Weights of a small mixture-of-experts language model, trained from scratch on English Wikipedia: a softmax router, 5185 steps.
Below are experts of layer 10 (counted from 0) of a mixture-of-experts language model. Rows are named gate (a neuron's input weights, with its number), up (a neuron's input weights, with its number) and show model dimensions 256-383. Each number is 500 + 40 x the weight over its row's rms, rounded and kept within 0 to 999. Numbers have three digits each.
Before each expert's rows: "gets" lists some tokens that make up at least twice as much of what it gets as of all text. This comes from a sample of Wikipedia text that the model never trained on. Tokens count by the router's weight.

# expert 2
gets: ".", "\n", " the", "=", ":", " to"
gate0:463470492532513504500608511492498421508519487541497503521511488504487484464512464518464544524455442524417607492505512525477491434548399511512486482539527475469469590513545554535514606491508458432505479466510443571489493486483489508547473562487518513443554537462537446553463524557533445492485424493509484550508485469566472441482495493545502507464456499462528527479502443511550443510552
up0:460519457506502518537456522408491597517527497550476479419515480529553571538542477492527505440489581511521511602512532447425493471550489523428466482512458519497538450535524569483462464480512470548513605478555550468635545490558503571461509515509521529540510472520524549472471466460518510539463501428456575454527485557500467482498544501456493487457522517490498498480538542423451525571506
gate1:548468516505522488530506486481474496542524464502518467523461557485543493468571570572484499424494492544527492544532477470494497505470513483494422521444451560587440521499466463485523529554556440621517523469417541540493523488534507506496480501457487495495538480550509552412480501535534448499525500492444471489496531439524482514448525415556457408491533452476533501480532494501501457540535
up1:485480490568464548467449560503443540588461468520475447470479471474505551513496478502488463512534488559482489501477494559660487494528481510487485540409500502512474505525524556502535520506524551493503476503550512475459509499453520499503522511466520544571494530510512532539414481549484507519509481442475446518485501493521466512457468482472521526542476448469471533434495510482396481527522
gate2:510519524496418463507505448456511446427468477487580462434532442482532558558528433537433511472524460453502472470525491491522521518479517464537467469524504518490553528466521498447496533540527493395478487528526458477540489469502490541542490580519509533543408594554469502529475519524539545476475469443499478534515451521650519508575512566477452478511634530497547527578545484512399475519540
up2:554477493432532531499451451513453519498631459508504494477583537442473472473550524487468488462536468542554421527424487466475514483474527501502509528490475481529564453530485529498457549535572522409519542562570550646476489517571506466525477514525479491500459544533505522518449504506544440513468500483544507472539519513461527470484522472461555514556537472556528541488543533498495557557535
gate3:491501543488476499530551499547517524519444483484559470484575473509463558508503477493565520415471513518465521527529482520415601462479499525496563554506518485550506520460488474491496520437557557507506494485548456499516514461533486460460552488505534528546525509479533477466479534501481485425465549473573526437555438583497459545503568446535474511498507505471554535564522475502460469493556
up3:487497458547536512515471472488476498509501514501456471535467542573565452509518507546526503577522509447572483436443482495529467579482576429502428444517475450495569521525442493514504474586534451476495506490488566512576518490518520515585459492517486536411480532548474528484461498464487573574422460490424483563437583459509464420528503483475475495552550542520467537482509469473521562452466
gate4:484475591518479462507563503463493525529549452538528511546485484495505534545539440417552477463488546534442479427493487543469474515513525522558558569481427538485558514421414482532507474472558481468492442526483502442466536500495510545463473437430445528512441464437581506499498600456475517495517517495471487397410477505490552576481611486496455505429473567553507588495452476522429473471477
up4:514511475457518563525530501492586551525439431552533446520517427463481509471515440486487478447560605505449502476489486536451505544506556524493513417533466530569555542507551481477483486523466520501512480515478459484438516508475479457502483494560469491523508477543563540502581482509519505457517595402506512505417449502511485483509482576497516481548547520487492508486513471456431504451505
gate5:496489470497515574532444498550373466569466453506492582571472443512401498436528487558498489474421509482520515446490498481567507520448515523493551472477531477401493549462519503533503491440561496497479489482548493502548414425452499554493511494498520516542550506480578620487477456414545531515569470522527446578489507519479498508436512533522498462511483533485465505481511411471495439472510
up5:480480514489476545427482402498434543554471519525488537565505439476513437411558455539479433468474455470514523534476466473533474557533597544479566499568534488457536471473531509552469472457541511528484504511503487485521481444470458493459424521600595439504542525509540475427488462501524494494457499458467521588459518512455496475419544523523521374459472484537458470500454408494578473446538
gate6:471473464474487524520459468493470470594414441557453490498508473505516538504493482483536488494476472517509414464533495423510438485467474547551479512527493513568531483479436458478525505486459501503463483501534405442483521520457543438516531495523517449465407536490480458538479447545509467421532508516479446515410478528519486574495522500477514553551545555525491518558554517491457434479446
up6:503553476548462480479543546515547471504537478540496584497499492515500522585510509438507502552493419546507445497479538516424516521444577447538479439566441483479500505556538530512490430515538420484485523502617492450482415543458495572448449495529520504481387480437544464487479436473506468506537505547478515467459493504457490544529531611508499497446543492437545495504506558521498469526487
gate7:482433469440562485525523576480523447524529470558488557580554501574528540538574505476497529478507545546502537546472545534558482539432485471591436484464535519544498447456521480521457570482531493522539539472559510484434611475477503515513518493465460436473467543520507474484484521477531496437466483497562539567538459547514470602517461481482491512510561530448560522540457536539561488639418
up7:522568555551482498481482541504552485503536494544421498470503517487566472480475484563477476515545526429534512466441463493472578438491489512462473476570501466554467452531526550455533483513504516582513569500442563405501460530442526501513501513484454476461481462485456566448534506547513515533476556467447469516453484468470466513466497481588537537502505454466514506552486521419451478541453

# expert 5
gets: " |", ",", " as", "t", "ing", " on"
gate0:511467429533512474550502550532542452499458538537485488493510546499554510466545472537489492495502501475528500599508550499507484557411472409543574491487547512525525532483555412506545531483563433500451498550499522577581508556503566581521544551539501472535511558545477542524521533530445488436550494502524512541483433502621519557501436434518496445476493453421540542516568510507547464510479
up0:582508505399569487487486480504465525527523558449426444498467486434482442494498515459502522518460481465447437518538547495564475443475385485506538504459525595517571532470450496492511529503491439446545507450504476486555470529507465485464485562513502540489497497473445480517538505555521473481463486475524487476469477505520478496537527513542594489458484511533511469470464543514520484516563
gate1:491483502522515440511515482491487516509427449474477486554417465475526524477489458538519520490490508498464521545527428493504568547447473485513483415513477502478475537500520432564481454576506515501527504523443488482510465504533458544460485508547438460572490495499417513480564502513513441532547548519544549525496515422505587512518517520536502572471462439522519572515563463567511501524479
up1:505510596551515478551548509499483552534494489473469518426485539515543512513511539542535515507483517540424539464438524475510521418546513555488514540492492556574546584447512434410512451473557549473485543502525460444480557485497478455460475531500522507481506495528518514481457466508446511517427528474513482478437448540500510502476515465520442490472474539488444465535516534389491459482445
gate2:490482482465500529481413494514492483497467513529489528548491509542505461509570499574526502556588491512533487558464561475486482495456526518527475550559430511584495538517564495486434557490555490493431480448496496515531468484485536478462511441539431461469459543489540566484510519422518548499513537517473502486499460451480472519495488499462473502478454499447472493474493533473541520511455
up2:475518439449522482470478451455530594492473540549409515533548514567466496508507494570506554572505527546533485529490508596451514477395499456476508566504437558509493459519496473487429514503522496528488540454473450549532520438496511499453463523531488467467505510473493546547482466493522499479446505480465454476507495471472479561465540535530473529454555545525480510464542428498513512444534
gate3:451533517492485477505515558517425450488464541474450524457575460510536488553512464526479557479481481492443461497521513547522500518462519432545513546493455544454543476463495504480582469532490477425453509470497479429584496443489492509593498502503567517473474535504471511504528456512420457551485480486447433521526506486531495528558489494481474474538422456469507511476483409503501550482478
up3:534463501489462545459524494481561504462511474525516496527410488466469562487519477526525436523484475497502530564497486471475497540492496511563516513492561440533482533461475497518425538460483443649509529467503511545418482547462451500417483472494477512503474557554539477493525509513521549477510472499511537564515499548418523508420530538516550511474576566523405547534521513524507433493515
gate4:441514526542378484551550499510515579510539529477436604487476497532573501563465539486472558536498535518521395481488497451478458504416568520596576504531465517487539462513469466608460485507484510475517499522560452456505569514478479482478557539516466571490498503468527385557566528571496546494558488467514531502474508475487489582541556514500555514493494536522483535490460507488547564472500
up4:526443480546479540492502474458473451523498409445479520555434497397477492483560482496556476511482452546500485549434480493565518525423481460483512513488507577465498538479552502461462531508542432494464588486508469479451514508502507563534592504476456566491511549588472504504491486514528457534565455498467601592431524582532534574427493505535447495478548541525540416473521505488467461444547
gate5:501520564542548452477501541534561541519475512483463556489468484487522539503546495487484557502501520506437534547506526486402452439544480425553474510458523547482455475502493549522457500482516484417484491508577546450504543492459502487457516561507519474538506489420596478421435532472421438439476508440474555514490528487488519467470516441434516503409511524474585556516422556498516535498451
up5:503465473508429488517460491453531533495530554512536432448518489563524527531511439453510444566499447479467456410508479526571617591492563543492489480486508557459509548442421518489514474517494525540571536513489404509524463519460521521520527549493527518516508458466448530511574498500550590576530449499485396571457443439570520516503542478576542474546543529510443427469515462510508499486484
gate6:499501523448577438532499481482489537521505538574500469491491512429522489527503464473451580436457535492532492501533500470531535434404469510438457544562593561517551530508474517465440525492513507456558480488580576534460477528498518512570518484569459541496446515494492447479462509463516482552419491491542482467523609502513462495512475456457564546538580508437479550479527484428482489550442
up6:506461472473569443557507507493495455514444469585542520464472473402476496475472430494457462453487493538509509560518491486479528445496467469449462507501498536458565529469532575467446516529496504500484498534549553514418436530576492521515427493524430475511424436514537502518449514433519500550447526516501527464611567470444508501532492475465546604512525497518484548521570511410482547578526
gate7:521550454512472504591519455500477467432567446461517559570486448484502461454503507483541584503557489505467506490526446418502568466453474483484545511521480504544517544524485528519524473583534499570452419456490537527526492460478544456547483542548503575535465510506535489420495567465417524599522487566567483446486514546473450473494522472523477491461537492508547464560529489469453445466427
up7:514480494487461508506465566493499481513464505479470519465485533480512499557590571550490398493491486497502492514422531443431490486573506492521422444492487510432467430485569522541493545522489507446485478497509533506446506550482506547434515421479499400516401543437513525590504415471526469469527475414478527524502435457456442549537448552503527521564508489460454529462575587469512538578510

# expert 1
gets: " in", " a", " =", " by", " 1", " an"
gate0:493504498511460531479520462608545481516456519533463495534491441461551578511572513473507506502476470464452487624501450438476583561436520493491530582484514488553483495466467445515464505453529499491477491490563491467508543479525519536551449512471428463414547551516465512546395542505525520467505528512581524522466505566539461498528519542490526464503476504487556511531558462518458469499522
up0:459573483470504461473518465530488504448465550430448515534511483478586529497473524496496472585461536425438510540488520438483491564435466486493528491433419522539472492436541513525513508516506572471552459543476452479525522521497475504472492447455529420528538476484577501429417514456493440542515475539559536438476539589521504500527510434617452467535525462479478495498452415509504535467533
gate1:491593522519427450462523505545536458509555490516439588461448466528457583505475487483458489519476577505435488523567528435543521537464456499492531577513532518571516506528524546478476570518509543524544513526437543450526487427447503462498497525545554589526429535468501454454456586456508459513494478511410508506525469530581422504482451451504443488510544450466505559495522452525481443503434
up1:439451487552549451434482496536523467532534508469480553529525527402474569534508541516477509498470555485507506495431566485497430476477468548390439556500453498519511462491616555516530560547551503401490474506478528521537620469389513475502510490549472539481516452500440464502462549480461533467456545538432565530522390457543555475475403517537531513478456462483574527520543586487469508534486
gate2:449481544566569473539531459488473515520473452511513546520513437471456466581567486483488474502455497468569453580582504539502466503496591519439554492503496490503549481484512480551509554499502568452501544544455469470512458488445515476519520510526472442499429468444519412500501512497557615470600527515477502471506524483480492531486464527559546466549471528469492467478453475496465455509435
up2:590493500459472493463535526503480519541486552490522522479545460524516510555495540482481519571531495508507530500536556556462519550477517492523469542489492494575394476504494497492533537544541487516548476537535513504541502449516439533457528540421478612517480477469489513442485521404478510551499540442473492538506478527550530445448489472516441447503471461539533539500424542478472489510481
gate3:513493489426480477507558488487504482496475487507462493482487441484542520464506584495505511494597572547455530544501485457541496478492540520475473507537516513497490522460545496471539518496500528433493547464483530426429537445514526467515479593486496564495545551514506485499474507516488611509528502551458442434521552538520513470501561561453490492535520447484537514526490489546518450504528
up3:502549515524541526489489473517507530537500449487501537515485593497428484557503490474458501560445492511566478534404561456466533527511471442456564534499447493472522496548461504475476491476450437569483502572588439523532508515568492554520545428499519456566474467482485500564521564497454402410487470396417524512516409431479462437475442534480490505440521470475510545477526572470522541548507
gate4:503538568554544545590519504509539545519517501493460517592520464520506482527543505528494426477502493524514501474584457425496468550424497514530563454559578497528522496555515478462511456508512528502559484522504448528508471455515526484541480538592498565514463517482491488483488445545523514468526538569597541535575451508533494509477527486546446504424532485456450540541518471529519534521485
up4:476549587539502476521480508493529512526521492492485522536489450540460468517520500537475463444535483494445529466467476504494467506432453460502531530502582577463516528508481446495452487507474520508588508492549459488483439488517590496506526517557524511430476485489592466448473552454446508489537460512569526498513603553480480571499531413578476481509544494470488553548522544569513506474534
gate5:506434527534507488533535485466504448486480524493517534524505462490445487465479479528507536477429488431530544543517470462406530483420525507530438437495535496448486544524545459503513605433509496519497591498548501490453486560486444536475513468537472462470495478598442541487526512465520509458517441542504582469532498489495622577480482531571479542525508519455481537478486490535529494531519
up5:486456506487523479541538484483468525511476387568496432492542510483463577448481508445545477496610509466555489400528574432514476528564555530456538517435453496438463533476476505427508544483444526442505431447494479499510478484543434470518533483501483486439562423478465500550625497479510566503490504518444498509491542554487501453450537455486486540535472471525446466501471518468523436494505
gate6:432505523466571528494520533484544566493486521565566460462483533500527562533492526470530533494472498505565481533497518491529453554475519465534567522475547457519455468495551511536498562514480484503440498481605550456546490524542546569482511522456492526506487458388510481446565507488500426478477395504549462479594496502515492507477477429502477507550512557517383502459564525540530505500461
up6:517543476492457568451434442452465514516525421513481476541489459485441414511478538450523518477567562465485501477526441453448513506482469491442437552493412499417443426546476549482467546521493594547458527495541506526492539491493492443580560534554499509520526493496454506460444501500446447444503645536545492559506509530469538505494562527492499459497546528511511492467436548542480500497507
gate7:526525487454482492522524473507434514545537510516456531463520521492488446568511500430455471485508604438476523525507501458546448494445483485512487493500606495521535498470503506483532555489524498447467580552537582494524482449468469479487463467490564571507519509429533544450503497501497500567447426514465510518518384512501503549581508464418501531587487480508552514437517500556525614463381
up7:429532483477492479523514484464479536427515482432455476494487553486531514532519455510615504553521539525461476467509485455485472556511431447496540484485484600526537512574497455511488544574492483493426512502479415533585468402464463508542522586528568537531525505509407468525491582524472497480571464495562459464522507446447483494517470504530576550507480519452511508480472403527443522466519